config.yaml
balance_loss: 0.0114
balance_bias: false
norm: "rmsnorm"
Below are experts of layer 5 (counted from 0) of a mixture-of-experts language model. Rows are named router (the router's row for the expert), gate (a neuron's input weights, with its number), up (a neuron's input weights, with its number), down (a neuron's output weights, with its number) and show model dimensions 256-319. Each number is 128 + 32 x the weight over its row's rms, rounded and kept within 0 to 255. Numbers have three digits each.
After each expert's rows: "comes before" lists some tokens at least twice as common just after its tokens as in all text. This comes from a sample of Wikipedia text that the model never trained on. Tokens count by the router's weight.

# expert 4
router:100117128165160144140159071129142102100198159145140158115099130142130159147144123130123126156085142178188112122134124114102166140118122124114153116191138107112096120114112180135146176096156119
gate0:143184135139098141172154124144114092152079129138093184120120144163146169171094139161245106173161151167108166071110086117126116156088054137185096178133092123098112095135086166113137174134067161
up0:099104092130099137168127173103134131099172142116102103112135116120119160133108117125124078150173146179177158088098086099080136135141088107183070138086068098084102163163100150130165149079124167
down0:128161066113061134083107128093199139145122064120104108182147165131140087167164141146105137127146121079120179193140149146095142106125136072144099085123102071139141139133139099082105182080212104
gate1:106143198119098148131120151185096109089095202171136149148106142128161056123077128097164116191120150129114082096181065087092118191063066105136122155123162152144154127149132134103094146106091059
up1:125121138190142127093144168136158125187107085121133112128191113184193142157081121052108155144143156092118115106152072083105124093162061129154090107094104134109119068103123153117135177195146127
down1:115076165156109088138117131163125141123133118105116100112125079115130136118085115126101144120129114130148130146125098138129085123141124097128164126089139108109126110134103127125144063109046090
gate2:121121143124131096098128175120130131111146134077135130134134135093105120108085097135072134154154152160127121078146112175109146116120075149119101115124167197105104148149160166122115118161095143
up2:062127115174111136105091128128144103130123122181089116136152128067163065117175120139184114121153088132136143097124102108120087116138150126178100100074102132122135111194067132126154119144096132
down2:092154149169140118130135134103156129144070012192135130062151133088148139078147107128129156125134135133129183171137100089070129121079166085100151155104115129107163096157117132136045152171255123
gate3:148116097117033123145159139071147155123085155167126090087181121144148128145117161134130102100139171104169147086116138111135114118156108143176152151079112156118123139140184143132201124105138212
up3:173122164177162128123155111133062156169154093119125142139139117194138087144116131140109107090164083113143133122128082149147053089127147086108076152095149136099109096126136120077167108134124129
down3:132135182143137140174156131175113076121162192134136181142157101072133136149117101105159111111139164154166095146115148125110174133055138078155154061212161144161118091119179140124160135094032135
gate4:135120108105104153116107089149138143157120154142125124123157086116114088147084083155111071105094112109173118117135097149132185083111116092046152132122168172120142106060145166088160164132123150
up4:158181125085095143135110126165181096130144143126162154197156062117167119150081095142107177105098097136138119138139124154148153117117142133062177182129142131077155093116147141117112129113136206
down4:158154104125152134130125156086098091143120139114093126051132148142143097179145095101136156132106136084152118147079103140111165141112098123097120088101142102136074128135167113129130137118255098
comes before: " the", " a", " to", " in", " by", " as"

# expert 14
router:129106163070158133141097077091148165153118151082160165153167177167122078126151168166080176120135143106086150122141130177123172215122096146114131173150079115068147103139070166155139115082151110
gate0:070125129136044183152138148120134134097109135137125114125098158153167176145157099158114066144135143097077116123096128129093179165142070148117132167078140131110094096165082142135105099107128152
up0:093154099093143173126144150138142105130162150160176195148135123106096116113167092155128117094097109086119143085119189162121129099101094149082124147138112099148168092105114103180132197113139133
down0:128116141157128148128130182144183135130112139132162103161111173153076086055150109126108130114077112130158143139136112110159179110160142152177092113135098065090090115133079137170110121187172103
gate1:128130121154143185087147127161128096102126116135145118137151145126125133122132161129137159161151134109087105100089131134033134144134098172151171163142119162147110096131121137081160178139107096
up1:117084078148129126113132128151165057131154095141131126084151122134084067103138168158107112080145132066096147161119157181108187136139137199105134153143174167161028074110096162155169156151135094
down1:099167090121124138066122147120126145079196150115085071216142117148054083123167121106106139133095130175151140098132172141155158075093089090156070156162168127093127092169102221127101072168180170
gate2:128140098129088162160070131121069130136111067113111115171194123159162126105146140121093137120171142158155165147075136166157065107145147157146096074089155090140083113131153183110146135214118122
up2:087111105119187132148125141116075118125149156158115101143124120175182161126105124116115162124143125169106140173124088102080090139182151141124152057149181085169138096131146128112085141068140186
down2:202082100133153079141102152170096090144156069105092131091114156140173079209115167083098076110135104106101067137105125177123159158123128137176115067100098123150156067167122103122138119153000162
gate3:134145128174138115105133140115067207124097118162159081139134134110176163150144152112151096143147108149108127086073119162174100087159181108129175062103189081116144086120145141140115084157115149
up3:135124081148144147124119149112137100151107156170187090091131090122114116133089083072104149147162140068138128093083133126143162105167106102124113149096133131106164144153103097149122116107206183
down3:181122113138125097093129133136117083112133165142140088126121083105175120105212173118123114175153102159116149122182162127200123108205138115089149107124170159215141127119138073128179107146010149
gate4:091116087128162151123072120138115129121147117110108113154102126106111130155104084137122092189111117138112185088137120177155129167123059138107122119107050097132139086094108104213177121059164095
up4:156093085148160120135117139124084166156132131191177132139137114113118098123145086074117115109141084184089142187160134169146105140090121117073112094103100129101117075141084119111124126103140134
down4:102163083106157129182154151113118161117133174072135106099155106140051131144138119127094128122103197134118121145123120083091163105178122147092114132088063088104090120105072159162148130163255149
comes before: " the", " a", " his", " their", " its", " her"

# expert 18
router:142088104139158110142110123073186137138109066133098141102139128182156142122104053119149110155143130120125101168095096095053148115188148106136092080096142120059189126140153082139164098121145139
gate0:124147146089143153147114088145065117177162102127119122109201097145092128149129068180144107124137089084116134119116139166099065119119129147125112173157057133106121153109123167103097148175154019
up0:112166109085119103139093071133105093073141103099140109081168133150134135159141085205117087132152149086177093114151094160054128097107140115093131110117109172157136145137103135092119092150175092
down0:153157102141112148099154183142089073122121147149139159139169105103117170115142084090167134170146188167135110146140072188088137096117131083164161147104122132166188166104090167132196114139113188
gate1:134142147124142176135089100155106145108136168145194158121139068104055096061099060129171140114106147137112165126169156178156103130099097149135151142183171107115171161062131088099149147079150115
up1:128094130151093129106123143106130138124159068108125177184121148134135094147089093095113081074131157166055128101180134147198070110136160139132085157112107123122114097130106158101130100081146096
down1:205095155077141120136102143132095163103123098136110085117103129105169155155105137178118100095135095094182138143120133133086176096102160080112158151116153159130144176149081131133134146105149140
gate2:160141116122135150136127132100103166127145183113082161130148136139140080142136093144140138099203115193117116139128102180140146072071145137104105122119140132171139103161151142151140123140120061
up2:118099136133105071095053133117124128125175158118114105159119106200178127160177149142102108138148106159123119110122129130096151121151118190143144132114138144181093109122121132122206076106136093
down2:154123121145092110111114157136092110170120127091118139142147179136158121180138159146099134159144127158074135093092157165186139122150095116140069135088110158133150111117109105118090133134080123
gate3:099117091104168125134131123091186161109085127140053141140137132083057111107162169104119078156154138105153126145151138137160092134091079152130103083121194119124124146123133124179073089125148148
up3:149178169134157143105100128140114108114148105108154082140103150166097117115120100100086156131080079146140196147120191158118114141149137160118104138108072084121164115143109122100090071114135126
down3:122090142106108154093081164095088117106118151127176146160089138158141078068149137104185098103138142178097172159133116125123110103114156171166100121107129141156097088118176110147144120133092125
gate4:071151148127105171161128121115099146145142156118183079141172084075078121124198119117124134159183157110081116118125155136166122118135149130117148134154163124087103159186190127113107136134094126
up4:115148123133127107090089094156158115093192131167121112106123160083065156142084094093134118147103087090128183139195130093144137155138165126131149147181144163161162155095075051177127187143129149
down4:102151189076082195107132139090113120074158103127133149132144139081133147119110126160133086093128184096110113163167135151160104175137126161190141134146177180129132133120099108159146187133121133
comes before: "0", "9", "8", " |", "1", "2"

# expert 13
router:083044124189131160160147193153145084113088101152121102149137131103123184157129115133144144149113202105147177135104100112129118123164143114171073083108174122186095138161152131120098174086064167
gate0:130127129187136105190101108074198110149133122133060158094074169194070133133138110156134130171097152125167124151097141162114123095128150140139091165152164131088158106074063097079123171069120161
up0:141094143195185126130094168153117108119132178202113178138160150111089162075083106146127075176155171145143100183030144169092134136136088063179131188097169070120135080113153105120140138041116072
down0:137165147176174096126086092171164102110151160154158116170091131123116110147123181152075130128127159096183142147168105085190135182149080090071124163147140124084071126132083063070205075062145089
gate1:114155146068141141144062190099111182106159146139162173145074121096137163101136103168127065153146121114112111142131188067158124109135092082105099135161171088130104149126150143111104126167144137
up1:137139150155141124121102160122142117110140093106151158145059136131128081101141079119142170130154131152106152122134081134080089205142173157132172117134128113135105106177110142136151163205140101
down1:094130095097121129109160108165127121135119155186177106072084131185125131147147092101157129115117176140160121124143083148141146102111102147076151169119150144082157173075128105083151103182141154
gate2:140076106096090086187128036116136139101156161098113131159092147122111105124117091162155125166192060181036125167124071092158151201105170130067141145138121127159074172102112145124127097105109131
up2:128160143155164152092114110098083177105127085113108122120123130066145119142118168098109069075180154112120106080083091183134127098148112084179142147108144137101144162134106115147147144153137156
down2:120144124134168159081072125102127154158132170203188161147130115165185118139141099153128063178114138134112038166137151127156144141089116127119137167116172129061145121150074111174106109107113124
gate3:170108146181118128115120116124155083185078138128156134122131122121112115102079144129114200186115164101130137147122093103100124193138117124175094156115107174153105129083122110130101099151106147
up3:113127181112103136111064117171102160127124105172091183115165145138140132161120129123127153127108096148147096169153126096129076139098146154115196102151127139124125072130159097085141130161134083
down3:142109134119109126117154077137118134197119109107151136082132160136189114079125096110131158126132185153152110078115099145110080107128114173228163137093141140072119081125139152143166145164177100
gate4:169123114166097202113171126137186145172115156146170120147075158146098154145143109123125054123163119158140162146104162153103131128127086111133169094145144034139120119045129109154147117122114146
up4:153135128173098166129164109100132139169094073083193173082112139130077124141133155103164115181122092161149107140129142085087132140124100116127195122155075126186103087126058164146106110173165130
down4:108151087154077129120155108106109081145173120169117149123140126122134100112063139077181103163150077139078089157155146139087146105064096147096147120128170073176101135124131147147106068110092122
comes before: " of", " |", ".", ",", " in", " and"

# expert 7
router:123111145187086139119139149112129181189146146078124110121147115122141144107124109124094097122166100138149156174099133126093091080147176098188100086169128129115146142127153151150192155174070099
gate0:110137211147079151062147132141112112086198105187141151151067158101132109158117093145168183177107140090074122131145180112140127151115159112082136166112123095143184089120193116160095148105117121
up0:216092182190151135192136162052137110205140080102088134077134097067109121089125161154101091132112101106120105123163130186125154096137155179069126144108115126131107186124144083102146116168199192
down0:132130099128104098124155129107111110127126140094111125138106157088101143155189115068167109149121107096140135129150160171120150174149105146105120147102126192173142197086158055108083153107252159
gate1:133149172147109121127089173087091116114106114191097178129137114114164077128145187085138118120094072070154114143110124116112115133108112155123154105089209079164126092160107112058172160108183128
up1:105118115161132160149127117083083113041137137122126133137129144126090110146171134215144067141168105163103143208105145149132116101145114057117129116155119089143166121159135222064127106152094125
down1:129080143191073133123176151152149164119181122076147132117106147147120113105151154091091064087097081140088081101148163097093100089132155167124121143121124122130135120072101126127132180099244083
gate2:122152111117105115138142140101125058143150141181131076126121115132092071130153162143111127094117100119122102073124126170111133134159125086160073051096127123163120095153115171150127126123120115
up2:095131159121077088133126109176061192149137132146054109199160125159105081117108102138114143144165150144192136106110108169137172190104136152083124147105140122095083106141145093116153150165139119
down2:116104076131103132132156163157114142118153156176145112153125127160113127136138069189105143127106157165124149091131162137084138124143069219157096059077189134126105099119136095177100086129114133
gate3:137143151121145115105098205127153148172120089109115124174101103097142083133069144150136166114129162079118050089151131133094086130132089094163168129104165096085149095061145086148140073152140141
up3:137180119101121100110089158119113152104127070114086134173112164158169136147117158136179070126154150096119078155178094107127100155160134054147137106112147146078147169060073111157107094091137153
down3:078074124128195136102079216182164189187121095134163099073191116105121116110094171118092099157121170088121130152073127130157097151136124117141074103114118073116123123070137109113177098129062113
gate4:182106118133133115120122084077169079107119094147158140179171109153108110138149112204146156041146097168139147085152117116115136107137156202156160130074096175121088135145130113220114105122084131
up4:162114038220126119113168103115120134123111143163102128095079131113126173113097162154181115095114186124095101153170124095189033201142146110104170077128128105090161126114094140135107093141117157
down4:119153112092131115072207134105094147137087111116101155103080172114160150126131140195130182120116130091150099147128085151208125142094118127137106141116240129138148108104119118116129173114119129
comes before: " |", "0", "6", "5", ",", "."

# expert 21
router:105139160161140109114083173152154102178185177168064133086114207136130169126149092125112103121176166103142122141168138065161128141092117147094124175149128138099160136143107135181122143121134134
gate0:126113117147102109127106137172118100126134113117078114106177082153130152175111149153123180182131153200134189164132142093123092121140065172088060147128093113125063198141161110157169168159078116
up0:163124143112114146129127137114089111101120127142190141177085094156160108152113098106131135098146181130142111077203152177135115102126149192193129127098119093130094123163079083149170145214187133
down0:179140138118109160105124115151098090084136111181142163123157090133134183156133143145124175104150178122156134148129155100133004120140099131108096187120122167106070141140131129194186141116000098
gate1:120109085097113114178148136155169098100125114171106112166142113131136146131121110097134114164118135060096142143164079131110091153118139151165132125132106090114128135156117088136121167187103135
up1:107153149155117100121126108130104180125120161128129119129153175123131152145127126153082133105169173170134112071053170171110186124160091148129095118107119144136123094140084157056137131061170166
down1:089066128117096070025126128160114096147132095108109143149113189140142125106147140090111147082157184139113141157077093129154125161108159083135146118154158128124116115134131110196085134093054136
gate2:147095102152142105116125119126121154103146140091156157086124157171151152124094125086145174115074139132211069100131116104083082149149156149116124152152118172130106119145163107120119153124143107
up2:174155150113123077141161127116129164110130091150153164135133103169139080185076125122109159129088118162156115097156171191134179121115116221139146093089178132087114113081113093068139130135119125
down2:096100092067152148187108116104111192126144159154134110103125075125142103149136144101140092173113124106156171154163136112109125145150199134149125137156129127155128062144088156183173145099092152
gate3:126095158222125073144171112099133114165115186170125113102160124125137153147104099153151137128114129134145133119132141171120124124179161139109129072141116075126070133154149183183075195185143119
up3:117073077133153130144103139110134112105146187141115137099113152139073145147125116165116099101154140116124144150139113095126117135188188129163132120149154110124181125161136179114150145112161072
down3:067129075087202102107125129135118122121153159112182120168151122123148086132138162116163168133125151090137108114148146085070141150112109122170124205123134138109133142184181095115124092151248117
gate4:095112078157125079126137135163138082106126126083107125092137157156128176108089071159167140153139181132143180123147136054128051136116116115131121164204097095084162159110096109147176130096139093
up4:131152113088054080131156156132128111149131140115145125140146120179070154137112141163158161154103191131176176129192158102170061156143153147089102175160159071113119133130144098166124185133165110
down4:149151129150156164105162086103094128103143205103091141071123094124075126157159121117102069167156057147157173137114118113118213141116092124169120111156082130161199173145112131086060083109209145
comes before: "1", "2", "9", "0", "8", "7"

# expert 12
router:107097160101148164134128086139131113093174158113098088079112164135175081095112124093146147115179110147143121155174191176101159106105092157078153052171137074130139100139142129087101186141108060
gate0:154181163166165184146107102118105130109053130111121163161158156178160121101064082144111125155146142135101136135101096119196119079144148118143147131130131139106108083143158159114177141075125117
up0:154102160127123122112163110110079138142122123085132166083119148175126145148138156145108184161169076099150095126135170123165185142149153155094163098139117112109082145204148181145159147150114149
down0:124139125143092168117137138142113175106136127089143102148146204152135166144170164141153184120052119135148132104187072160102094161113134151153121107075115127149133086094150089099106148141138181
gate1:101114144111106102122078176127125113148169188126148156129191112123143159121111071130107108149110064118092125091112131139107127093112117205087109099151105146165130133191108138113106075111115187
up1:136147102071153138142203166168104095098077109181136108142100097156100144143139130202169209069131152153169134096144121107155103124154180055152135178152141113169137135116119102134174120108122106
down1:120081173111108094108160116093051113158143179114115150123133091150089141121100071140116120121143082103191111147157087126110182128141097137096121069159105138118049056172121086088130125144060075
gate2:152154139096132170193168112095128165101149094135174115110099132108073141165123134120106104118124115203125180070107166095145164143133151132136126111131109058139114058162171162054131126127154185
up2:155135115139118105133123104157102172132088074122143169112123129089109162095116109167129119099169138151150086169178149162115135147103162126083121194174123148160140139150107164138139078142128141
down2:127141156152101122141120086083115141083084109098135136111148157149167159104078107112133099174109121163116085107086091083121157158121119110153132083080086167150137150076163082155111111076116151
gate3:039091074085105129122133113182113147192114156127160113118116164097138095103159104144155126177154132093118163115092091112140094205126100146138069098092138098139138100138148178157136125118094136
up3:122107048165116165137100130170162117157081126107138077111125103084134121092092123101125137105161147115068185114112183064140144163148095120167145123176152136143117099156146126134102113131122089
down3:155127154070146112105104117106118216095138177129197179122187138129123182125130156131121087137106127164127192093090078130145098158153171120180180088163152174109131101161159148110112096119074111
gate4:115083114075155113159129103190086167120104144140114120082116099094176143205120119191149106133122119111158121138057095108108133159129183078100220103089123174151188103117105144114080107150125138
up4:185125109106084075139133068050084120166101080141148121132185123148116124102167112130081175133132128144121101129154132110172152089137145138191114140100067065089052134139109099121202093115146103
down4:143167164094139103115193105098111136137145159150171124142165103092110111131105109165123145078134124123121078140074095145137138205122104146127135129129154173111157170153125141143125090149000152
comes before: "\n", "-", " The", "|", " He", ")"

# expert 10
router:161096118140137182103088146174108105153073157127098091131129057147140104123138112128140183094132142087100160110108136168171133060139061120156141078197089112155060143170133148040118108145141091
gate0:088204136109092068140059117093167120147101161148123082133126148135151196148139195123128115158109112109132138138133091122178150164107154140149078129090140097081151140186124169087150149096123140
up0:153049190081147110126110109133101183157103159153185215156127137191127120040142129089157130098074184111170132053141179110080129092088148090153109173152092137143140075170161096163098177148107158
down0:186141099118074091132101129128124076135102160101105114175114098171157130114149113118152094105113114140109114142138104109138056151128068092106101156151112159109127089111139178165079120102156134
gate1:079099131166145103141069166157120054097155202121157121164064105070118184073160086128146141150182131150103124108113172099121173145168143101114133147098139082144135095118123089130134080096146120
up1:158159091096141088178126091136100143164165155113126161160136143076156141111132170076137130159035106102116083143123099113133136143105183091087160121112101167176163101107127135107193172091160202
down1:100084127137089120157108200106095149150125044154185112159122122160093189117144154084135052101129153052113135148154162207118140144078118159139163135072084143092085124126087128171098133129171091
gate2:131187098132060177167066167137124098154080126135078114215143138112112117126118126103143126142089150148137139059122086164188121132142165201164095052183147119133155049124146137135190189115146146
up2:139141152161137141182131146156151131128144133146071113056128075131090088192137135138154076160185143099116132170097085133153123114169130123182108099131175139115126117074134051132127177142131155
down2:130154140103093154143190110106129149136130056100140181128149067103113130149086124187131086113096178152156077113095130172072102140074153101130129126112190166087144094146153091130100151172167078
gate3:164154120137143131088098137198151136181125145131128110110144124086108176128185133083159159130073147089160130097127123092139063171107079101141141131158103170137121161087146138139140094094093120
up3:071150134137120096172086154118136106095136146126108136138105156073201113111119108190178055181186082129127087102113140152109127094117111151073126127177087166116125119140109147114110133109124044
down3:092120095142137154143133170160133132149060098128127115186072167160122102142174117122176162087150111129116128112135118099153113164134115123084132100206069131108161158125130116149121062129177090
gate4:149115151153160194191102175166134145141124163111129161121084150155136170128131119137156144134061097195169097176152145066104112099132082153096150120132109118109175052085127113108140124131087094
up4:123124067158134096147176150143112139041158141140067126131140092147122131132164115132154092092135099141133130046111205089107108115149110164095097152147099090107203118091109083122140130109158113
down4:090127146122146144091127105125110132102131132151136062067101146106158157121127179180122077163161157121141090129064131172124102114160051090143129158114073177099095165091072151129173114147148138
comes before: " ", "|", "\n", " —", " −", " +"

# expert 2
router:119100158183169162055141107175077162164125150142147122120124088099179131182098147183120126117117153128130154099082109188110081120155132157088188075159117106078137107092114104109083168100174095
gate0:139103159063222126108116150181086096147122146169161117100123124153135124164054154068186145081053198139172138117111105141127117117116108151085151143094129093128101103058121126156174171153144187
up0:148121107151116110106167138056151087084107126140081149124118099189143121153153178113131201124122100110070199147144074104125115149145098197109087167180139114107107165121059107039134129098114116
down0:115100126181190178153075140118114097133190121147167135110126118086182111081148134087132078134156112099112153129100143131134150101149153155075138155150185119082161101078093112203061149129144126
gate1:071144131131132102139127126186101150076124193124111089065173095092134184069149181125163107139057118119174094090070139146125154145093196116063198129159092064149175120112197153109087166070110156
up1:106130148114143129080092159144085116185134155127124106141136162119105152130129133107143129125072140151149190138106152118128098143118143120156158066093146147199155079096105101201109144146101143
down1:155082133145116128161112163083132050140136105147092149155146148145085174149144063108124127074185109132166101157191168204208122117091154110182164142150164136115169147151104145110117066167174134
gate2:118180080130141192107079108161148134076117090122118113088124180072106152144167114085152099082087079151083100112156151120163127132147139109136149077153180157160146106140120119119156172126127127
up2:091115051040117156059116158157167163101138132085119162164132108152116105136139102142138143129123101181137134106136147150163131081174125123116169071114131160100087094114100154164191087191153118
down2:135154101139109119070083144113137159128168167110128165164120123202140148140119154106120126084178122095159122136085069137117197115093181145098174129102123223112110167052135137164156133139144164
gate3:134106144129151140132127144125120135100106121114152156092197075107189103125104065166134199124124096172193063137125173157170156166128130134079087083201115099163165146172138104086115106085115106
up3:089115103138147114091140180158083127126089127121119087155125121160116097109105110145133125079091104146077111160131128155117145078122122094139154132154135122136120116122135130159161168083194084
down3:066115175116118143104104141142099149122132069134146153180080153071117133157142169169127150129133156091129080091113131126113128087078096182184182119112112135136089172129111144178133129075252150
gate4:062134144095107112128134117181215133151129132091110141138140162127143135099143132099181145098135163112102082073140127151143153132147121139092071158124108139127132134162147106151102102124099112
up4:079151136109093122111113121154171118152127149074126145126142154147135138139105083081101165133077150148132126117195157189122158184108127165087090145103101134128096130137141105119081156165144130
down4:130057135160123146062125103088159125116085089182117125146172161169141186120127059154113132139145147169072177108098154097115143154090168206102126131155158049159130086133102211092043122138061167
comes before: " ", "\n", " \"", " —", " The", " USA"

# expert 19
router:156123132095086151087084095157147179173079045124069072153158099123198120112106102097127130126192129150133114120132091097105162180201141115190126123094156188138090157141104103097178078127131139
gate0:148182112103143104157142102142102105187174113104158129119153129169137179148115137061139133138099168081134191154168124138112150173161148076114095149115118123129154128089131173094171106131112187
up0:133192106164131198083074146103169154196083115156141139132094131131094153119119185149115157093139087149133081138159153184110092083107163129150153119112146154090108142178111177177069125084135092
down0:139139122151121169132167148125112163123096148111137123165124137111090155162121128110098169175128115170146127177121070109149146144080161177105152098135101158129138063157190129160126084092029123
gate1:170172094157121123072126145155064149118138150177100144106172095149124099143140088151125125109113159136102132158153125103095112140144138145096113106115100088109078148152137147117062147139125157
up1:156099058106117068077148180181129093197143107071091134116121101140195087118132120134136157118151095112162139091120112161144204112175146187118115171121105105136085125133103137112137084124116141
down1:104117155116093140184085083187141103126115106179140187148084123098104105117129122061129068115143109112082113115147130092180134103127087087093173101126117158140132113103108128110125129168112199
gate2:172157146177128108152192041094136146084158152154127173075151120150121117125085099141171146136139128162141166111140062097077133129067129133159185163144135170109130083120108137127107117098114125
up2:185135185177085114135188123109162153118159097156134110087137144146098099099084147139128088089099120147177129137100125076172078104108151150184134105166133127138076124154124131082135119160133138
down2:105126155106060058153127139078098190123196122150074139123147096149147121073086159120160132144166159096170146115112113111126112118134100114122118071094107171130163144132108139120087153064184124
gate3:189180122174098068141122105118114136146140126123177158155101117130150097078131211164151104163090071115116114128126118195151144137082092146115152135151120096111140082159117125178144159091162129
up3:111111131133160122105208125150165154103130195134133113146180070098093118121175105134143147071170116131089107152126149129096114116117130127111148110178145107146141131179153122113158130107157147
down3:126113133119119096201121159109138203130133108135121164109153102136135083113103075077077115155106123127130144155133145100133138063081157127167121099187100112046126096107058146140113099127118136
gate4:109106122152174148128142131132184154106122183137089134096040127057140084174110126122124137205135142090171114103095053122204121162116028177109121122126118150120176156152101125173106150126138175
up4:066140104054079165102148089097119105172128073149146168145191155086140167140169126108130116133180169149080147114128132127170103156133132147147125132109073166122123155149114156133120081155152129
down4:105153151079122170129132105191119127137123150118120097095123123064140138119084132138143112161167112104185189125134154141169151101152087130088147174186115136129158135146063062126166151099210148
comes before: "0", " |", "1", "2", "5", "3"

# expert 11
router:136151127167121142154110120126131169111180136142112138150180128127136134068140142171133112161158162143090169136156182061172041116143081129168095131201190147211066084164187110102161162134081116
gate0:133133077106124096101102183106115116125115104120153089146149062082184049107242151106126108173189113095154103114110099121087141134122106138130138129119108143138121128160140140124127132140084125
up0:100021128173185153154048049154140088053071120160089139151187129157120149107108156132124134173082132143170161171094174138063162144113122152166216161123162141119089147132174101079127204133130157
down0:165114164162117067194168091127131123160119185071137164130114161143120121178102129098153152104092113083134135126117112113102164094087112122121112086154120219143110142168101099096074058058058130
gate1:155104150150097057142156172148140194084150112146116087109068113105116143135179151141160127125151123122120126115122099146095074110143121141129137103146164156140180122154049145178169151130121092
up1:134138110189154118137118132151117155130072154125119144118087120159101119179103109111149118089115137086109085063149069122152119091118147107125159125085176099115156119098124103132078130075125125
down1:103132149158111182108132166179107102085202105075145118198123125151067170115139139078117121133164156157068137129185112209116140150187136096133118096103134165145150120116055135114129154167141139
gate2:130142128100088143114092139130089176095159101118183135056219110120136109119049164195121159073168106112161115123107160124123149151184184103113115110160150102122083092161118171104113056083084145
up2:189126091111160145178179166171145143118076159075134125170141141198066164170142090139121120096128070150119153112165145064173131123143197150154105135110130109100117151109114132150182073165134093
down2:120102118143073157082120138180102132107099155075146100110114109166165147080109151131206191158162151113160135176118122097174152120148125157125066135136106135197079134121126142127114152080065107
gate3:116144117126139182109123090106111092166153169152129172176124159149123141137144108193138118174145197108157136112147150091122135153131058117119152140126107123129165138150146128168089107115119121
up3:197189150182188155141140082169112124130156173128125145123128127114062113125166146171175135125154196107153071105138140134131075178122147080195136123145182116094126103149159081130115132123120136
down3:137135154174116152165134104134042132182128130153169083104148118118111113079192121148060132120156159145113135081117123144133125112148176141128173092115123145083137103119126117171144166136046121
gate4:136094105131104108143172163143101095132174118153168079143078142155149119163128154110139113141212099153068124166127163128118110115130072136144123142120149095132079112070122078141148148080143141
up4:136093171101149147132140074163131141095139136112185106117131186095103176142067062130122099172158140162047113117116112086121086139138102105093084124108166117183135121136097079070133094103109119
down4:153108116119129084130110104097132127105145145156168066130165123136095141120127093105118111130104162203128127086134133051091124177127111119096121126154102096167116088101082134122102112082047113
comes before: ":", "|", "-", "\n", "=", "=="

# expert 20
router:149098139094122125156132165185123191125130138199169164101179153154130123089095198114160140114085112100134181138126056141182149220114055128131152131146060113094114097121091210128121118142196052
gate0:092102136111145099197108125138116171139199109142102121162136137100159131197082135139131096184158128062109118173072097122125112135137153137126098090143148119075067154116158121144148180158124172
up0:093093075110154121169084093093116125124142137096121180152158195106101179139091175114120112155114122073066116217150095080153087171182183121104076101184126131041106157138076160139185148116138109
down0:168117149105160132110119094087090107107105153124066167101150140105124104133122113125078162097094106101098141181083125141157096177178172143115166118083117105137123123098075140160146102081073114
gate1:088132082197180104137117135102104129125160147127132140125201139180124136136126070154092162132121117123064181105093151179031130144111143156111070135129162138141144123103089153121152163107160159
up1:081124149133112130118120111129171123178205098140164052131117186164093216098145099126105119102092103099051175119144193143100067219156128136141120147116200119095154123116103151139115114144182101
down1:106161123162121153114147088161128141135110157157122158199085164101123147107136152155084134134120131151114134077132123106132182151129151150075086099126158142152180176093135159140129090058255121
gate2:086158186142082168144104126138127164150159124088207171084112165169147154094108178124130140114108106085106174129124155128054144176105151122139076144096110079096203085104190101105097137092140181
up2:089135180144073147168105116181216150092169130106164159115153139136124063101063148114139113188120156142088134118156101155122122156091107166119085098150128162066130105127125138105158182137132109
down2:115109087121131103135077150147137132157132084142078126158126176134132102125068105130104110097133146101131119130072121122111176128156211167104163109120116134163127109157104103131145100087255148
gate3:109129061129122168116153109108141130056131165131087133131177097110122118118072131143144123081118080116126129072148134157128165151150170085145136197123109101087124114099098137160157147116117149
up3:148130140116074094073118144091191115157122128089150146144151100144143142136148174144118134131149129070132100103153137149157140115115126160137130131128156136138115040065133089141158116186116135
down3:157138105158148141093134129105058148142150124166155129061092153116124140128129121164139087115132128142128110103102038084095115168147125160087068118149099128139067137124108075155143174119091087
gate4:123134118155156111115086148153183119111121097169107188125172162129154087174135123172148166088120150095146159085109121086131170133097114153150107118079103115141189176140125136122136106153166150
up4:121187118095097103147179115115139076110154152104150187103129154144082129123094155092120105136120157117097115105175086099104129119113143109145079149137132115100128124153108048172180198022128118
down4:080087082106104106128157154077164155152167060176163088163165121126101104113141118173151130139146023134159101155076132131078142125150099121123137101119112122136152136157110178113109107120202164
comes before: " the", "==", " a", "The", "In", "==="